Below are experts of layer 5 (counted from 0) of a mixture-of-experts language model. Rows are named router (the router's row for the expert), up (a neuron's input weights, with its number) and show model dimensions 80-159. Each number is 50 + 12 x the weight over its row's rms, rounded and kept within 0 to 99.
Before each expert's rows: a language model's description of what the expert responds to. This comes from a sample of Wikipedia text that the model never trained on.

# expert 0
What it handles: Mid-word letter fragments. Short consonant or vowel fragments inside rare or foreign words and names, such as st in twisting, at in goatskin, ir in Juazeirense.
router:60 46 42 17 42 53 67 52 52 41 43 59 59 48 57 54 42 49 54 39 54 53 43 50 59 36 34 58 39 37 55 34 48 64 66 41 49 53 63 53 64 49 53 57 69 48 66 37 41 62 52 48 41 77 52 44 74 58 63 36 38 43 39 39 64 35 80 78 25 46 51 56 50 55 48 71 43 38 38 46
up0:39 56 37 54 40 38 45 25 41 31 54 27 43 56 34 64 51 67 79 42 51 58 68 46 23 53 57 75 37 51 62 60 56 32 42 50 65 54 75 53 59 41 40 55 35 46 25 47 45 59 49 64 47 58 50 54 42 63 69 45 35 37 33 65 41 55 62 63 64 45 49 53 49 32 67 82 53 48 40 38

# expert 6
What it handles: Word-initial stems. Opening pieces of multi-piece words, often Latin-Greek taxon names or prefixes, such as Mel in Melastomataceae, aqu in aquatic, Pro, pre.
router:33 39 40 61 63 37 44 49 66 55 62 38 53 79 49 44 49 55 72 66 40 48 57 54 58 43 71 60 59 41 53 46 57 35 59 63 50 45 86 51 60 48 42 34 48 68 72 30 57 70 42 66 69 36 56 45 60 50 63 26 49 54 63 43 56 53 57 39 43 60 53 58 48 48 40 36 53 50 63 36
up0:61 24 48 60 60 40 36 65 51 53 56 30 72 73 50 54 45 43 56 59 58 65 58 62 60 52 65 56 42 35 50 48 45 31 51 62 38 69 44 42 52 38 25 69 37 50 91 40 27 58 58 61 56 57 56 39 49 42 50 51 52 75 48 36 56 38 71 63 43 56 51 55 58 54 54 64 53 60 58 60

# expert 28
What it handles: Word-initial pieces after articles. First pieces of content words and names right after the, of, a, and, such as seg-ments, Min-ority, Pan-el, Ar-mani.
router:77 61 28 46 40 33 54 50 70 37 36 42 56 37 53 56 44 60 56 72 51 47 64 34 55 62 59 64 61 55 53 55 23 56 54 36 61 76 60 54 51 77 52 53 52 43 56 50 45 34 55 41 70 43 55 44 43 41 58 43 33 58 38 53 41 47 70 55 70 67 36 52 57 39 49 61 40 42 55 40
up0:33 57 39 49 52 50 35 29 51 52 45 55 56 69 49 78 52 50 52 37 49 45 44 47 60 78 58 72 46 50 55 46 45 54 49 56 22 58 57 34 32 41 48 63 55 58 38 52 57 64 49 51 56 51 53 59 55 62 41 54 51 64 37 50 29 57 52 37 50 33 56 63 48 50 69 55 54 52 41 39

# expert 22
What it handles: Section heading breaks, first names. Line breaks after ==Heading== titles and paragraph-ending periods, plus common English first names such as John, William, Michael.
router:42 59 52 61 57 46 48 59 75 46 55 38 66 53 63 49 48 49 54 30 59 48 55 65 34 45 58 41 33 43 41 67 17 38 60 72 31 39 46 50 38 79 52 39 51 51 41 43 70 62 58 60 53 54 49 33 44 80 41 77 41 32 47 60 42 31 54 51 28 42 43 46 60 50 45 47 49 54 32 60
up0:52 35 65 46 45 68 56 36 61 54 68 58 63 69 54 60 72 43 55 52 61 71 35 65 57 56 33 76 67 46 56 52 43 46 68 68 50 55 54 60 29 73 40 54 49 46 42 37 45 48 40 58 24 52 80 44 50 71 28 78 45 74 73 47 68 35 48 51 18 68 46 49 57 60 39 40 57 59 61 64

# expert 21
What it handles: Table pipes and auxiliaries. Closing table pipes, closing parentheses and heading equals signs, the auxiliaries has, had, have, and final fragments of German-looking surnames.
router:62 47 70 53 51 52 49 45 41 67 55 55 31 68 28 50 52 45 37 40 40 61 58 38 60 57 59 61 38 60 40 44 66 37 43 58 57 30 55 42 49 21 64 69 39 64 43 29 44 44 73 24 54 52 54 35 53 56 80 24 51 43 46 38 35 50 40 36 50 40 69 26 63 53 48 36 50 57 45 46
up0:26 52 61 65 44 50 70 36 47 53 25 51 54 47 58 33 50 42 60 40 52 55 65 18 58 50 60 54 39 62 50 53 55 57 67 64 41 53 56 50 40 15 56 50 51 52 56 44 68 56 68 42 78 34 44 50 52 36 68 49 55 41 37 37 64 59 47 46 48 52 54 49 20 35 71 48 32 54 55 55

# expert 4
What it handles: Infobox values and coordinates. Colons, pipes and two-digit numbers in infoboxes, tables and coordinates, such as Metro: 245,537, Regime: Geostationary, 47°09′52″.
router:41 75 29 68 53 34 50 42 49 38 42 66 37 53 44 60 44 54 46 45 39 54 44 57 43 52 39 69 55 60 53 35 65 51 43 37 34 46 74 46 54 53 41 55 55 31 42 51 35 59 52 37 48 73 50 37 46 14 77 61 56 46 48 44 48 41 55 35 38 75 61 44 70 58 43 41 57 65 47 49
up0:54 59 41 38 46 50 46 46 59 47 68 31 52 70 62 55 58 56 59 60 54 40 53 59 45 53 57 31 46 36 62 25 33 42 45 58 45 72 31 54 46 26 69 47 52 42 41 56 49 59 54 43 43 29 38 45 41 42 54 52 48 63 43 40 63 44 44 57 73 44 50 63 66 28 46 69 24 51 65 51

# expert 20
What it handles: Prepositions and modal verbs. Prepositions and modal or auxiliary words in running prose, especially infinitive to and in, plus would, could, may, not.
router:51 28 60 55 40 67 28 42 51 55 44 41 54 37 58 79 49 69 58 54 46 53 67 51 45 50 45 57 44 58 40 55 33 40 42 45 52 52 51 52 56 43 43 60 55 32 59 46 61 57 65 55 54 44 66 54 59 31 53 55 69 25 40 56 49 31 41 23 46 70 53 49 46 51 62 62 48 50 40 48
up0:44 49 57 49 57 60 44 42 75 57 54 35 56 48 48 55 45 63 47 20 49 44 50 45 54 40 59 68 53 59 34 47 45 38 44 54 59 41 77 49 66 39 66 30 44 62 45 50 37 53 32 56 46 61 49 36 59 53 54 63 66 47 44 58 31 22 66 43 44 46 55 60 32 61 45 63 42 64 46 49

# expert 23
What it handles: Table punctuation, parentheses. Pipes, opening parentheses, semicolons and slashes in dense numeric tables, stat lists and semicolon-separated lists, such as 684 (27.1).
router:38 37 29 53 34 45 39 63 50 40 73 49 43 52 22 59 67 57 50 46 49 67 60 38 51 49 69 61 61 52 52 66 54 51 60 42 57 40 55 55 47 54 42 43 61 67 44 82 53 58 70 64 48 52 68 40 51 44 48 61 59 52 58 61 53 74 40 36 57 74 50 56 39 70 51 42 49 48 66 58
up0:65 70 53 65 49 55 43 67 37 51 62 46 60 38 57 50 55 54 85 54 64 40 66 46 57 42 64 31 45 46 38 62 30 53 46 53 38 50 53 51 40 39 58 51 47 41 48 33 57 51 64 49 50 48 44 55 63 64 52 41 64 68 33 48 51 74 56 47 56 51 47 52 30 60 41 45 50 46 90 45

# expert 5
What it handles: Table cell separators. Pipe separators opening or continuing Markdown table cells, plus section heading markers and sentence-initial It, He, See, Location.
router:76 51 40 46 35 53 53 67 59 70 69 64 63 25 85 44 53 56 28 36 41 41 30 52 41 50 34 50 72 58 36 34 50 41 66 65 36 38 50 38 57 40 56 44 30 57 57 37 47 74 39 47 46 29 39 49 41 44 41 43 39 79 59 41 67 41 65 32 57 60 52 37 56 38 25 43 41 47 61 60
up0:51 64 30 53 39 47 83 48 68 50 59 47 49 40 50 45 61 21 75 48 56 28 61 30 54 28 39 54 35 61 48 54 77 46 60 57 43 36 61 68 43 52 68 48 56 63 43 93 51 25 45 60 40 39 45 45 51 36 41 60 59 57 38 55 61 44 87 55 36 59 57 47 66 53 60 49 49 60 55 39